{
  "hidden_size": 512,
  "n_experts": 64,
  "experts_per_token": 4,
  "d_expert": 96,
  "hidden_act": "reglu",
  "balance_loss": 0.00436,
  "balance_bias": false,
  "init_std_router": 0.0358,
  "tie_word_embeddings": false,
  "optimizer": "adamw",
  "learning_rate": 0.00117,
  "beta1": 0.9,
  "max_seq_len": 1024,
  "dataset": "wikipedia_en"
}
Below are experts of layer 3 (counted from 0) of a mixture-of-experts language model. Rows are named router (the router's row for the expert), down (a neuron's output weights, with its number) and show model dimensions 128-255. Each number is 128 + 32 x the weight over its row's rms, rounded and kept within 0 to 255.
Before each expert's rows: a language model's description of what the expert responds to. This comes from a sample of Wikipedia text that the model never trained on.

# expert 19
Common nouns and their final pieces naming places, works or things, such as film, School, aircraft, railway, Restaurant, building, often after "the".
router [157 137 116 121  88 111  93 173 159 164 135 147  93 108  85 147 138 160 151  84 206  74 114 171 175 153 122  72 133  80 159 150 104 124 131 114  93 147  73 142 146 138 150 105 152 122  82 100 119 220 139 104 143 172 117 158 167 185  96 123 100 110 179 105 174 157 109 137  87 114  93 104 134  77 130 212 130 151 114  96 162 152 153 114 133  67 123 152 120 153 161  88 140 108 114 129 159 164  79 200 100 167  82  94 129 135 146 163 146 119  98 140 141 140 162 153  70 139 116 158 150 102 171 156  79 141 168 121]
down0 [151  80  91 158  80 152 153 102  79 167 113 139 106 106 175 196  81  98 150 132 179 121 130 161 150 169  38 105 114 111 124 140 141 175  99  93  73 147 125 206 128 126 111 109  89 177 100  84  84 106 171 179 137 123 105 158 120 156 135 130 102 136 124  98 156 161 139 121 144 129 150 150 168 120 117 120 112 125 180  88 131 159 119  67 159 108  97  70 143 223 113 126 170 155 116 141 130 171 161 169 148 135 125 142  92  98  91  99 111 118 133 202 108 133 110 143 146 106 158 106 148 119 125 126 139 143 164 143]
down1 [ 60  97 131 144 128 166 132 153 141  89 123 106 151 128 155 105  97  74 112 175 111 175 100 104 171  73  75 137 163 111 115 108 108 108 145 112 113 130  96 152 158 111 163 119 173  54 165 177 127 121 119 121 112 106  91 172 142 143 135 151 145 168 144 162  63 107 137 129 169 112 110 128 106 120  82 142 165 119 149 137 102  91 155 137 154 155 100  39  93 106 133 104 149 134 112 117 119 111 104  85 141 128 109 125 157 109 101 114 111 123 131  66 189 108 140 133 127 158  88 121 149 102 122 119  93 172 140 118]
down2 [ 85 100 118 115 112 173 148 113 107 143 134  85 139 202 112 106 135 133 153  88 115 140 147 124 177 133 112 108 216 116 156 182 151 177 143 141 124 160 101 132 168 158 151 120 153 141  73 117 124  71  80 131 144 108 132 149  99 153 117 121  68 143 129 102  86 150  96 126  71 145 155 118  84 134 124 124 102 100 133 174 130 141 134 168 110 111  89  98 117 117 143  98 146 152 126 148 107  98  48 131  78 122 120  89  99 139  81  95 106 201 131  95 114 130 176 180 123 160 100  93 147 132 121 156 139 162  95 130]
down3 [118 145 167 123 133 130 176 161 108 105 148 116 160 156 167 160 112 116  82 150 128 137 132 140 158 162 124 107 141 141 117 159 131 182 146 163 103 166 129 146 128 123  73 133 145 103  57 167  34 126 167 129 137 129 125  78 173 107 138 160 100 111 104  99 183 173 141 133 141 149 149 141 143 149  89 125  95  67 164 149 131  89  95  99  77 169 109  77 125 131 126 152 118 165 100 178 106 106 104 114  68 115 128 129 109 121  92  83  65 134 161 109 152  83 131 104 110 183 150 110 109  87  80 201 124 146 100  87]
down4 [156 177  95 145 145  67 179 140 157 126  82 119 113 163 117 147 123 133 143  92 151 136 151  86 155 111 125  95 153 119  92 122  93  90 170 126 115 110 103 184  59 118 149  67 117 139 156 179  81 155 152 180  50 136 127 155 170 165 111 190 166 103 128 146 117 140 193 123  94 104 146 109 140 180 138 106 113 138 117 126 121 132 227 169 150 162 156 104 122 126 180 118 148 164 124 155 192 158 126 103 131  76 119 113 172 133 157 134 128 187  88 144  84  96 132 124 138 113  96 127  72 145 163 165 168 144 155 113]
down5 [168 113 157 171  80 123 120 102  63 135 141 118 119 130 119 195 113 105 106 117 161 114 111  84 101 130  67 163 108 112 178 129 101 149 139 136  71 145 158 119 122 172 157 124 111 131 138 135 185  95 135 130 155 162  94 119 115 137 177 114 118 140 129 113  91 125 124  86 123 115  67 129  78  77 101 124 100 153 134 119 102 101 168 193 118 180 101  83 134 121 147 158 167 148 124 142 100 138  69 130 170 179 134 142  97 117 104 113 146 155 100  91  41 116 115 131 137 103 134 124 125 130 139 128  67  85 173 112]
down6 [ 84 155 132 134 168 127  99 117 118 176 187 107 157 122  81 143 142 119 117  87 151 130 126 116 104  81 168  92 170 178 108 171 101 101  89 152 135 117 156 189 152 156 172  88 162 137 125 133 148 103 140 127  55 154 145  55  94 162  89 191  78  98 151 143  97 149 138 159 134 165 147  96 112 163 112  78  95 187 140  72 116 172 152  83 153 113 134 104 114  79 128  75 138  96 159 124 123 148 121 111 121 156 144 170 162 124 119 123 139  65 119 136 103 116 127 161  58  81  88 134 185 143 119 169 143 187 115 168]
down7 [115 114 103 119 156 156 112  75 193 131 126 142 160 114 130  97 128 126 160  92 108 162 117 122 118 107 202 128 181 119  95 116 160 199 153 142 137 118 210 125  73 186 121 118 144 144 150  98 102 145  98 116 122 146 168 131 144 146 143 114 150 146 105 138  64 135 157 143 147 182 128 111 150 121 117 151  85  96  79 137  91 143  99  83 120  70 152 132 167 109  82 100 151 180 203  63 105 130 130 108 153 168 114 140 137 113  81 118  95 123 114  88 117 107  88 121 135 103  84 145 178  85 165 144  97  82 139 179]
down8 [123 150 129 180 142  65 148 149 148 141 123 156 127 188 133 134 152  84 195 146 133 167 109 118 122 167 124  53 115 132 124 190 156 107 109 133 152 143 137 103 124 152 127 128 129  73 132 165 138 162 100 165 114 170  55 184 169 132 121  99 122 137 137  69 125 182 103 131 112 125 135 100 144 108 112 141 153 124 157  43 113 158 126 122 118 145 152 143 170  94  97 138 167 125 105 137 115 142 113 118 110  84 118 117 179  89 153 141  95 102 159  75 107 143 173 134 159 106 114  94 140 128 156 143 135 100 184 183]
down9 [191  95 139 166 127 109 131 121 127 150 130 150 108 132 109 121 124 151 164  94 114 142 100 147 137 154 107 122  83 114  73 181 120 122 114 173 126 138 203 137 107 142  43  97 117 132  65 181 142 152 105 120 132  94 116  95 126 121 144 126  67  98 139  93 170 173 101 105 122 101 127 127 170 136 133 132  97  95  94 146 154 163 127  82 133 169 121 103 200 119  99 101 140 186 104 118 146 123 135 128 154 132 181 102 129 125 161 108 106 129 114 115 203 171 160 151 131 115 124 130  82 136 167 178  55  92 157 146]
down10 [ 90 132 180 100 187 167 113  70 171  97 167 126 140  72 120 113  81 172 111 184 104 172 115 107  59  44 178 142 145 120 133 123 126  97 165 114 153 144  94 140 172 123 143 133 116 108 157 109  98 186 135  74  90 145 125 127 155 178  94 115 166 146 130 150 108 133 141 136 122 149 133 147 128 115 121  82 120 186  80 137 154 157  97 156 146 120 133  79 109 103  87 147 152 142 165  86 105 107 101  83 122 124 146 182 148  45  90 102 136 107 125 105  89  88 120  73 124 176 122 123 141 120 126 157  67 114 136  94]
down11 [109  74 146 129 170 135 136  75 210  74 165 180 106 119 100  96  68 182 122  71 164 151 131 107 125 111 188 159 141 111 171  75 140 168 136 147 146 156 146 103 100 121 177 104 111 128 116 146  97 140 123 118 116 127  99 155 128 154 112 108 138 138 132  54 147 140 141 123 147  96 189 162 101 162 145 124  80 169 120 201  95  94 144 174 121 136 151 137 119 132  72 111 156 200 144 147  89 141 149 154 154 137 112 108 141 124  55 138 160 142 114 149 143 106 150  87 102 200 179 131 104 142 174 112  93 151 141 109]
down12 [128 125 113 123 136 130 128  93 109 111 132 167 128 178 165 173  89 181  99  93 116 103 107 177 168 199 149 141 100 137 122 152 125 118 135 198  66 173 137  89 127  90 112 125 129 146  88 186 162  88 105 160 146 149 135 150 167 143 146 113  83  96  62 115 116 177 103 158 122  59 105 152 115 181 155  75 156 116  89 157  75 164 130  69 127  83  62 121 158 181  75  82 119 138  79 120 110  75 113 122 114  83 129  90 143 162  68 137 159 159  86 126 157  90 156 202 144 127 114 108 145 124 102 171 129 104 141 107]
down13 [125  87 112 105 180 153 125 115 146 162 208 164 153 169 108 118  59 210  87 133 155 162 115  90  55 160 163 151 113 129 129 132 165  79 132 127 104 158 152  82 179 129 122 116 143 105 130 164  87 146 134 155 176 116 131 136 114 105 122 126  53 144 111  97 123 144 146  52 185 148 168 164 148 132 158 156 124 158 126 135 124 121  97 125 150 122 139 180 146  84 117  86 133 142 136 104  85 114  65  85 125 109  88  49  98 101  65 112 129 155 136  93 141 135 177 100 112 127 148 100 134 139 207 115  70 151 176  82]
down14 [140 185 139 141  89 133 128 183 161  51 130  69  82 139 162 113 192 105  87 186 107 158 150 124 134 147  90 136 162 106 195 146 141 191 189 103 130 162 142 192 161 132  74 207 173 124 134  97 133 113 132 172  89  57 100 154 159 122 175 133 103 133 137 200  85  95  87 166 133 175 142 104 120 116 100 146 129  60 184 124 134 100  82 133  97 124 121 110 137  90 109 110 152 118 130 138 130  46 124 145  92 113 108 144 179 102 136  70  62 135 127 118 123 168 116 157 134 141 119 199 123 147  93 140 190 152 127 112]
down15 [136 123  95 139 177 120 137 151 132 189 170 210 107 192 121 114 156 152  94 153 115 170 161 153 145 120  97 138 194 168 113 163 136  65  95 149 107 132  59  83 164  87 100  87 159 103 168 118 125 142 111 128 115  79 131  83 146 111  96  87 123 103  96 151 126 121 110  99 105 118 143 108 148 155  99 139 107  87  99 125 152 152 160  93 168  92  72 102 158 116 101 171 116 112 118 139 145  97 100  98  90  65 109 114 132  53 146 116 106 123  86 117 185  79 129 185 104 137 119 129 111  96 147 130 147 147 162  97]
down16 [ 90 122 135 151  80 196 135  96 102 161 143 121 147  97 140 161 112 146 141 137 114 145 117 119 140 105  89 176 147 115 141 120 107 208 159 109 125  98  83 195  91  87 149 123 182 184 122  57 138 107 156 110 158  87 121  70 143 135 103 106 143 108 132 115 136  59 144 142 206 218 103 162  82 119 107 153 107  96 170 114 125  43  97 145 115 128  92 107  50 149 133 153  81 141 130  79  71 136 138 164 152 106 127 171 148 142 117 168 158 157 103 103 149 111  87 143 134 148 113 158 166  94  73  90 103  64  88  62]
down17 [ 86 127 168 161 145  95 196  94 157  67  81 112  83 150 118 176 161 100 160  80 137 147 163  98  97 116 135 107  84 149  77 152 147 137 149 154 137 112 135 153  49 151  88 119 158 122 133  91 124 134  97 124 155 182 169  68 166 129 109 102 156  97  94 138 109 143 105 161 155 119 126 113 115 192 135  99 119 129  63 124  84 143 101 127 114  77 160 113 144 141  62 155 104 161 135 115 108 180 129 139 158  96 124 173 150 152 130 114 106 128 100 110 133 143  90 106 150 106 158  90 127 172 116 112 191 148 106 134]
down18 [145 161  98  90 132 152 119  95 113 207 109 114 199 143 143  46 160 164 119 115 150 140 104 143 100 161 176 138 150  78 113 136 152 154  42 161  89 183  26 124 119 164 115 120 160  86 127 135 134 128 112 129 121 104 158 131  90 135 128 169  97  89 134 160  83 124  99 107 155 191 172 152 134  78 125 130 144 116 212 107 129 112 156 141 131  89  44 188 103 113 127 126 124 159 166  89 151  97 113  99 161 109  99 133 179 109 113 132 137 101 126 151 140 137 144 163  93 136 121 139 183 122  61 170 125 150 125 169]
down19 [127 203 119 161 127  73 116 134  69 144 138  93 181 168 159 160 130 101 102 109 134 101 171 121 151 128 113 102 132 104 146 182  75 118  98 139  84 158 145  80 122 165 130 129 178  87 135 147 102 148 126 163 165 102 120  96 174 135 115 106  54 118  95 158 134 155  88 152 112  94 115 102 135 125 139  99 121 118 148  96 177 188 106 135 133 118  86 144 116 135 136  92  88 147  98 188 183  96  94 220  86  95  41 123 107 158 124 169 150 179 139 202 166 140 145 157 102 124 134 126 158 114 178  93 160 132 171 120]
down20 [162 154 119 141 133 150 114 122  98 104 183 213 128 180  64  96 149 125 153 143  70  84 139 177 143 158 117 100 128  89  87 150 138  46  91 137 104 172 154  71 120 179 101 122  85 146  67  97 141 140  72 103 120  87 104 124 135  96 109 112  99 164  59  73 144 110  87 130  97 127 180 122 174 134  85 154 122 210  90 162 127 142  99  96 121 141 196 118 151 170 163 161 169 153 117 142 147 106  86 155 146 136 112  89 139  80 114 137 137  86 149 154 150 120 119 162 114 114 189  95 150  85 148 157  80  47 163 138]
down21 [ 73 163 161 120  83 136 171 139 113 154  93  97 196  86 157 182  58 105  94 144 142 130 124 138  97  70 154 116 147  77 123 103 120 153 119 111  83 117 119 140  90 145 141 103 151 180 155  82  84 132 145 127 164 149 121  90 137 122 125 127 157 116 196 117  93 118  84  84 148 190 160  87 143 100 118 133 117 115 228 104 139  75 171 185  98 144 130  98 108 180 126 145 111 109 154  71 115 141 154 124 132 184 160 149 191 169 116 110 148 151 145 122 111 173 105 107 154 101 105 102 114 192 101 115 185 134 137  98]
down22 [119 105 124  89 118  91 149 154 141 112 140 137 172 127 180 143  91 134 122 107 148 100 116 140 133 129 132 141 110 136 134 173 110 152 155 103 137 103 118  94 161 136  57 121 146 102 118  96  93 110 145 144 167 157 155 148 114  71  97 158  77 112 148 122 177 145 123 118 219 189  82 117 124 116 133 100 134 153 114 218 143 161 136 154 115 153 156 115 159 186  90 126 111 171  76 172 102  61 120 173 110  89  94 150 118 115 125 106  63 126  95 114 146 155  91 123  89 184 145  93 117 148 149 155 115  95  85  24]
down23 [150 146 136 152 137 129 160 149 120 165 127   4 134 101 148 158 158 164 144  31 116 131 129 172 122 158  82 129 156 137  33 155 134 137 113 168  84 155  86 173 125 168 115 129 132 100 106 126  69 139 144 182 184  89 147 141 146 122 143 124  80 155  54 133 165 160 106 140 147 150 153 120 107 166  67 110 151 131 180 161 151 176 106 133 127 195  89 166 188 160 144 123 100 217  66 162 115 125 123 130 145 108 130 140  72  99 150  99  70  92 135 172 118  90  96 115 146 175 124  99 127 118  64 198 128 141 157 129]
down24 [137 112 126 115 111 166 125 115 134 154  91  72 138 145 105 136 107 163 108 141  99 122 131 105 132 149 166 145 130 139 170 135 172 227 137 131 154 125 122 116 195 110 136 211  67 172 142 151 100 104 151 128 128 116 138 138 119 137 152 155 190 185 147 152 131 135 172  79 155 108  48 131 163 101 121  65 171  45  98 126 117 163 155 142  90 128  91 117 136  64 111 181 154 107 186 155 168 121  94 130  35 123 145 167  93 173 128 127 197 181 108 115  85 113 121  76 132 146 148 182 110  97  55 107  90 109  98 175]
down25 [171  99 140 124 118 172 160 108 135 124  93 112 104  96  78 101 133  55 109 144  96 149 198 119 154 140 162 127 109 137  97 177 144 135 194 132 159 126 107 120 135 118 151 146 174  46 145 134 153 101 130 134  48  57 156 123 127  92 134 214 162 146 142 105 169 146 130 132 137 114 152 145  99 156 139 164 120 139 146 125  93 146 182 129 122 165  90 145 106 135  99 135  90 124 137 149  57 135 122  65 164 165 121 129  67  88 114 113 172 126 141 142 104 143 126 187 112 114  89 146 165 164  90 136 177 180  69 191]
down26 [133 112 155  87  81 135  90 117  80 111 170 108  93 158 126 180 102 138 104 117 124 136  91 129 146  80 104 208  96 147 145  56 119 107 144  93 130 145  97 155 146 139 127 118 153 151 152  96 124 172 147  45 133 118 130 111 124 165 135 150 129 153 117 169  80 102 189 126 194 122  84 133 136 129 104  79  83 187 113 183 125  98 120 186  81 133 154  73  89 140 172 113 130 144  71  94 120 106 116  75 117 136 150 153 109 124 126 130 166 146  91 145  44 152  98 101 131 118 129 139 141 130  89 135 159 152 125  95]
down27 [104 156 103 145 130  98 142 135 122 154 124 145 159 123 170 162 149 126 110 114 204  79 148 122 124 107 132 147 163 103 155 103  98 196  97 144 102 135  67 150 132 147 154 108 133 147 141 144 146 120 139 168 116 125 140 128  94 165 119 153 134  89 141 144  68 119 104  87 121 116 144 130  65 108 151 122 138 140 200 118  48  95 168 115 167 108 136 162  97 142 153 110 118 138 110  76 176 150 103 120 177 109 118 129 125 139 103 135 138 173 115 112 133 116  84  79 133  72  73 103 139 112 112 132 156  78 154 113]
down28 [119 136 122 138 155 109 147 148 116 136 125 138 117  97 125 104 148 180 181  86 149 118  82 125 111 119 175 124  68 145  37 142 149 140 103 158 131 110 157  69 120 173  76 145  72 111 102 127 154 135 147 143 151 147 153 112 124 141 110 123 106  45 125  87 110 124 140 133 137 105 163 150 102  71 166  95 167  99 137  68 166 172 141 105 154 148 109 164 219  70  57 137 123 142 169 117  96 131  96 114 126 134  93 102 148 122 164 160 145 121 124 153 188 136 144 122 134 164 119 122  78 130 174 174 134 117  96 154]
down29 [131  74 181 157 104 134  84 139 130 195 124 139 129 148  77  76 131 111 101 117 131 128 118  61 123  47 163 133 116 126 165  90 124 129  77  90  93 129  89  86 140 169  75 160 156 119 143 112 148 126  68 130 157  99  84 134 147 141 139 129  67 124 197  70 138  92 115 116 130 127  79 142 122 118 129 131 163 213 118 106 167 202  74 172 162  63 143 142 166 160 157 182  99 158 167 121 133 127 174 114 111 104 134 136  75 155 148 117 156 118 111 111 130 109 142 142 128 108 158 115 146 193 139 140 122 151 115 191]
down30 [125 130 144 149 155  94 141 182 119 140 207 138  96 180  98 125 101 143  82 160 143  99 195 138 102  99  74 124 109 131 170 150 129 141  87 160  83 132  86 184 140  96 178 120 100 177  87 136 103 152  91 137 101  83  92 152 158 137  86 121 101 184 109 106 105 156 112 138  84 107 151 125 103 134 157 135 140 185 144 103 180 169 168 150 158 148 124 147  74 121 130 182 178 114 118 132 159 162 153 141 116 119 161  61 150 158 151 114 123 154 152 103 143 128 157 144 119  73 119  79 116 122 127 174  95 129 131 176]
down31 [145 102  99 117 145  83 142 129 101  80  99 109 122 148 129  91 107  59 120 149 167  59 143 102 145 129  73  93 124 205 168  87 118 110 115 146 124 155 164 159 104 178 158 108 128 108 100 111 116 131 153  86 103  89 119 109 152 119 121 148 175 151 141 171 115 152 114 143 100 106  91 129  83 140 119 122  88 112  96 128  85 131 155 100 140 121 149 134 116 118  99 170 123 153 160 119 105  48 133 185 115 122  75 133 151 142 126 128  75 174 142  77 166 169  66 153 119 185 135 184 117 147 138 119  89 155 141 120]
down32 [152 118 144 124 151  63 109 149 100 142 157 138  94 146 154 180 159 172  95 172 121  50 150 127 160  80  96  99  41  92 118 112 154  85 135 126 128 119 123  71 147 134  57 102 121 124  81  94 100 124 117 119 142 130  97 164 169 122 131 150  96 134 144  95 137 134 166 143 138  70 118  80  82 104 121 110 129 177 189 107 170  80 121 157 151 141  98 222  91 112 112 155 162 136  48 184 152 107 106 142 139 167  48  85 174 115 150 140 183 138 127 140 110 157 188 109 159 101 124  80 130 127 118  85 130  80 116 170]
down33 [ 96 162 114 126  75 109 119 160 201 139  78 126  96  93 171 190  85 107 107 124 162 167 132 153  86  62 134 134 111 146 126 115  98 109  98 100  98 116 193 119 193  55 119 159 127 194 104 176 151  90 123  73 145 117 174  97 185 139 143 132 170 142 148  87 122 169 105 134 147  97 108 168 157 143 131 138 107 135  92 102 111 178 129 188 180 121 133  83 187  96 154 137 153 171 117 126 151 116 133 125 104  90 107  42 167 153 164  87 135 131 169 175 127 162 111 147 120 122 113 108 104 136  56 187 133  83  74 113]
down34 [204 166 160 132 162 146 151 156 146 147 112 180 107 104 150 135 149 140 125 162 105 151 125  88  86 219 145 142 121 128  92 176 154  64 115 183 104 178 143 117 122 119 169 117 120  90  84 123 128 109  89 136 162 146 149 101 136 100 170 180 110 167  65 134 138 150 103 128 124 107 112  89 184 147 163 123  53 155 151 147 113 155  76 133 163 153 136 133 141 155 104 154 144  80 141 126 138 134  68 130  97  85 108 112 106 141 123 175 115  96  96  91 102 141 126 171 111 155 169 176 110  85 192 112 125 155 127 111]
down35 [142 114 118  71 109  68 178 206 132 108 132 129 106 115 129 155 139 120 139  75 181 116 146 164 137 117  52  73  84 124  78 201 119 118  65 142  83 106 143 129  93 149  88 100 114  99 103 167 100 135 158 131 132 150 147 152 124 112 119  71 112  98 149 150 160 207  91  89 135 136 164 134 132 111 151 113 119 107 183 138 206 178  78  84  92 161 116 118 152 145 122  95 117 142  52 146 120 123 126 166 118 140 116 106 126 197 195 155 120  99 100 123 113 126 139 126 161 145 146  99 115 167 164 171 153 120 127 129]
down36 [ 94 114 120 125 113 158 179 154 103  81  91  67 110 107 152 128 104 131 177 162 156 191 131 128 110 143  66 139  99 126 127 106 108 166 156 134 124 184 138 184  91 101  61 116 178  96 156 107 168 131 132 114 136 157 124 166 126 126 131 125 162 151 190 177 105 194 141 105 106 117 128 115  91 145 115 168 108  93 136  94 118 109 161 138 128 132  90 116  74 158 151 134  79  93 149 119  74 101 101  84 123 160 176 148 127 178 148  94 124 137 107 159 131 163 114 104 118 127 102 158 135  74  64  64 115 199  82 102]
down37 [133 101  64 137 142 110 135 126 175 144 154 151 135 165  94 118 156 155 142  68 133  98  69 168 122  86 109  82 102 148 119 108  77  37  96 161 109  82 146 145 116 195 123 166 172 159 110 217  98 129 122 149 134 110 152  90 113 140 147  96 134 110 125  97  43 123 143 123 126 136  96  71  87 107 153 107 135 160 143 144 169 144  86 112 101 131 134 126 103 121 112  88 143 144  83 111 152 113 104 166  98 125 136 117 154 210 124 174 164 158 143 209 153 116 129 120  80 100  58 128 117 122 127 151  97  93 180 109]
down38 [152 109 183  81 123 124 145 144  95 125 128 127 112 107  93  94 104  85 112  99 124 117 122 148  80  71 141 139 110 116  80 125 135  94 152  97 135  99 142 119 112 144 100 121 139 136 177 159  70 168 108 113 156 159  81 125  64 125 152  90 161 103 151 180 161 153 120  86 147  88  85  89 139  72 131 120 134  88 110 117 175 127 104 161 136 209  96  95 123 168 113 114 165 135 100 103 128 184 143 115 163 113 120 155  84 172  80 119  97 135 116  93 146 179 173 154 148  83 176 117 155 152 124 134 199 115 141  93]
down39 [139 170 204 115 153 139  93 152 149 124 150  37 122 170 149 140  93 134  88 125 163 114 104 169  88 144 143 124  87  68 170 120 167 161 124 115 106 140  77 116 158 105  81 111 110  53 161 152 145 110 126 149 130 131  97  92 114 112 149 157 111 117 111 112 167 129  82  50 114 111 117  81 197 111 164  32 181 153 108 143 102 169 116 119 148 151 105 133 142 121 115 153  93 119 107  85 130 136  90 113 135 138  84  94 154 172 162 116 151 143 109 126 150 106 127 134 150  65 172  73 101 134 182 119 132 151  77 177]
down40 [114 125 129 151 141  72  91  86  84  89 118  81  67 153 130 182 120 116 127 149  97 213 138 143  91 131 127 146 148  74 140  92  34 122 176 141  93 180 130 168 141 148 152  96 134 142 104 105 110 147  98 163 146 107  88 185 148 136 162  83 119 109 143 194 101 119 123  92  70 148 123 113 134 119 143 124  92 129 132 170 108 133 170 143 147 135 123 113  55 153 149 113 166 180 123  83 180  95 132 154 106 116 129 109 108 160  89 100  88 169 116 115 139 125  86 149 121 144 147 118 116 161  89 129 134 158 146 124]
down41 [181 153  69 149 130 112  96 138  85  91 145 185 145 131  70 113 127 102 139 147 102 102  82 124 150 169 123  95 105 111 119 180  80  66 108 108  97 141 140 137 144 153 115 131 128 103 107  87 130 162 131  84 124  88 101 143 157 121  83 186 163 173 131 114 132 136 109 189 106  98 153  96 126 135 109 156 114 184 124 132  76 150 126 114 151 133 177 120 164 164 145 150 144 118 152  72  92 101 112 104 107 162 136 122 191  60 123 176 181  92 122 107 134  98 125 141 173 109 138 122 105 106 150 139 132  48 141  89]
down42 [144 147 119 118 175 183 139 114 124  92 112 156 145 105 133 146 146 176 168 157 169 102  82  83 111  97  70 150 106 134 129 121 145 135 132 107 151  83 176 125 125 103 122 116 152 149 164  96  82 129 151  93  83 169 130 150 128 141 132  84 117 112 145 143  99 145 120 108 132 149  99 143 131 112 103 110 161  97 134 167 135  73 120 126  56 121  96 166 129 115 115 141 113 132 151 152 135 151 149 123  96  56 183 115 131 127 133 106 127 185 141 133 107 139  88 121 111 137  97 130 182 154  61  71 162 140  88 105]
down43 [ 95 123 138 159  90 132 171 157 116  73 140  76 133 119  98 109 176  96 153 154 176 121 155 126 127 147 139 138 170 134 117 121  47 160 165 140 184 188 139  79 129 114  87 110 112 127 157 142 152 128 134 114  80 117 112 152  89 100 166 106 139  97 148 136 105  91 106 105 130  97 135 132 172 135 135 161 131  85  81 101 126 210 124 144  78 123 100 131 162 111  93 191 127  83 134  62 179  82 144  99 137 113 137 151 133 152 161 155 125 163 142 152 145 147  89 183 127  89  82  62 120 126  61  51  81  82  93 100]
down44 [141 133 104 151 113  97  92 134 134  83 114 205 111 155 157 158 156 138 174 143 111  93  97 111 118 197 141 104  64  85 167 128  79  65 135 159 156 141 170 106  86 147  89 129 115 135 154 110 123 114 129  80 135 100  83 114 129 138  66 145 121 166 118  73 198 115 145 161 168 128 142  93 189 132  89 152 137 205 194 127 118  84 133 144 127 131 125 160 187 107 127 131 130 142 111  84 141 116 123 112 110 102 128 107 135  40 159 132 157  94 114 139  86 108 126 148 143  84 200 146  97  97 165 202 143  61 115 107]
down45 [111 149 105 128 132 141 121 118 129  85 122 185 177  99 169 144 142  84 167 142 121 108  89 112 151 111 123 103 152 175 150 117 124 183 180 133 136 143 156 117 109 129 171 163 177 156 129  95 110 117 107 153 125 166 140 163 121  49 123 128 193 133  87 115  91 122 101 157 108 165 102 198 131 183  89 176 152  97 101 145 108  89 123 104 131  82 173  88 109 133 141 163  97 158 160 194 122 145 193 120  72 104 114 107 103  98 105 173 176 116 146 168  66 115 117 147 111 190  90 130 165 103  80 136 147 140 107  81]
down46 [ 90 136 112 119 122 136 137 104 146 133 182 117 116 183  73  98 185  99 123 126 128 121 188 121 121  95 144 181 150 122 137 132 166 127 132 153 113 137 151 225 176 155 184 128 162 182 135 167 149 119 113 128  80 165 147 133 200 155  80 189 169 123 147 158 127 139 165 137 106  41  76  95  99 147 102  88  96  69  76 201 113 136 154 120 110  82 137 137 110 148 106 158 109 153 143 144 169 191 123 120 163 138  84 111 171 127  57 110 116 134 144 183 137 166 146  83 116  86  93 110  94 101 135 138 125 153  89 139]
down47 [ 87 174 108 131 145 128 133 117 191 124 140 131 140 104 174 114 100 145 142  95 141  77  96 127  73 105 149 123 120 122 154 121  88  84 134 124 115 124 162 141 120 137 100 106 179 150 140 163 132 130 127 196 112 138 218 118 176 131 126  79 101 134 118 150 145  93 154 137 109 127 118 112 169 112  95 101  72 155  80 153  97 127 124  93 135  93 163 109 178 139 148 111 148 110 113 132 141 156 164 141 129  96 147 106 174  88 129 181 162 153 164 131 155 168  57  74 120 137 109 137 186 146 147 117 133 138 213  99]
down48 [140 156 110 136 136 225 208 152  76  41 137  85 145 135 128 183 124 145 143 123 101 147 145  77 127 161 103 115  74  72  95 120 173 160 136  74 121 118 139 131 168 111  80 131 142 137  99 120 116 105 120 132 144 147  99 162 158 121 144 106 107 123 146 138 139 158  90 115 156 111 164 152 126  72 104 212 123  72 157 171  90 110 118 100  51 178 103 167 144 139  90 131 143 117 148 131 174  79 135  62 106 118 140 127 133 162  32 115 112 107 126 123 152 129 144 158 166 101 132  99 129 155 103  92 116 156 109  89]
down49 [132 111 162 124 114 150 124  89 155  49  77 130 133  89 120 111 151 153 153 137 109 162 113 145  92 107  84 157 144 127 102  96  80 136 170 130  96  87 188 120  87 106 193 139 153 128 132 155 103 105 150  67 152 130 120  91 173 154 164  53 116 108 128 165 123 106  92  70 130 147  97 179 114  87 133  73  83  59 130 147 125 108 118 169 115 168 121 100 101  93 120 140 128 177 159  83  85  90  85 118 155  76 137 167 136 180  89 125  91 149  97 109 118 177  96 145 104 119 136 144 147 127 106  88 169 150  79  50]
down50 [ 99  72 102 160 137 136  51 136 189 126  69 152 137 151 108 162 142 186 157  87 135 145 109 108 184 157 114 113 124 136 130 126 168 119 164  84 181 185 212 131 183 129 137  98  31 106  83 148 131 153 133 149  96 105 124  83 132 168 174 126 125 152 147  68 130 147 125 119 108 138  67 130  88  85 101 117 118  76 135 149 125 187  95  97 140 130 143  35 129 134 150 145 146 141 141  89 140 109  90 101 112 219  48 150 136 142  54  93  85 135  79  70 125 175  68 167 109 120 113 141 153 145  51  76 138  85 130 125]
down51 [ 91 182  60 123 119 148 129 141  86 185 172  70 119 152 118 110  73 129 114 150 146 139 119 117 144 129 140 175 149 146  69  92 115 145 131 118 165  71 107 150 170 119 125 117 166 160 144 165 176 132 146 198 126 120 152 228 159 130 199 143 105 152 124 233 110 118 115 133  89  86 167  66 123  85 146  59 132 115 142 123 179 118 145 116 107 141 112  70 129  85 170 135 160  97 137 134 148 143 110 138  64 203 107 120  87 129 182 126 141 132 119 184 135 160 122 136 147 109  78  91 146 129 142 128 167 186 151 142]
down52 [117 109 133 117 130 188  96 117 117 141  87 133 157 131 177 140 127 127 121 111 142  70 129 121 152  52 206  96 107 133 156 159 142  47  93 141 139  91 145  94 153 155 150 130 140 187 125 148  76 113 124 155 123 123 124  85 148  90 116 159 111  93  97 107 114  81 130  56  80 138 122 121 203 116 156 117 192 121 139 113 130 159 145 115 161 132 150 130 171 112 144 173  60 102 162 155 179  88 130 110 103 161 162  76 124 116 140 168 133 142  88 187  99  29  92 120 120 111 135 155 123 110 130 129 123 115 141 112]
down53 [109 144 127  72 106  89 167 171 109 101 147 108 172 166 131 161 162 164 126  77 111  72 101 209 142 132  73 126 168 126 135 120  90 133 151 180 122  55 163  76 127 173  32 138 153  71  80 152 131 111 170 127 195 117 158 107 124 107  97  93  97  97  75 158 165 128 100 154 136 136 107 155 128 127  97 133 101  97  78 152 122 163  76 125 138 106 125 109 134 125  96 107 101 152  84 142  87  70 121 176 107 119  96 118 124 153 177 202 104 103 117 192 125 157 105 103 149 118 152 168 125 101 135 112 133 152 168  94]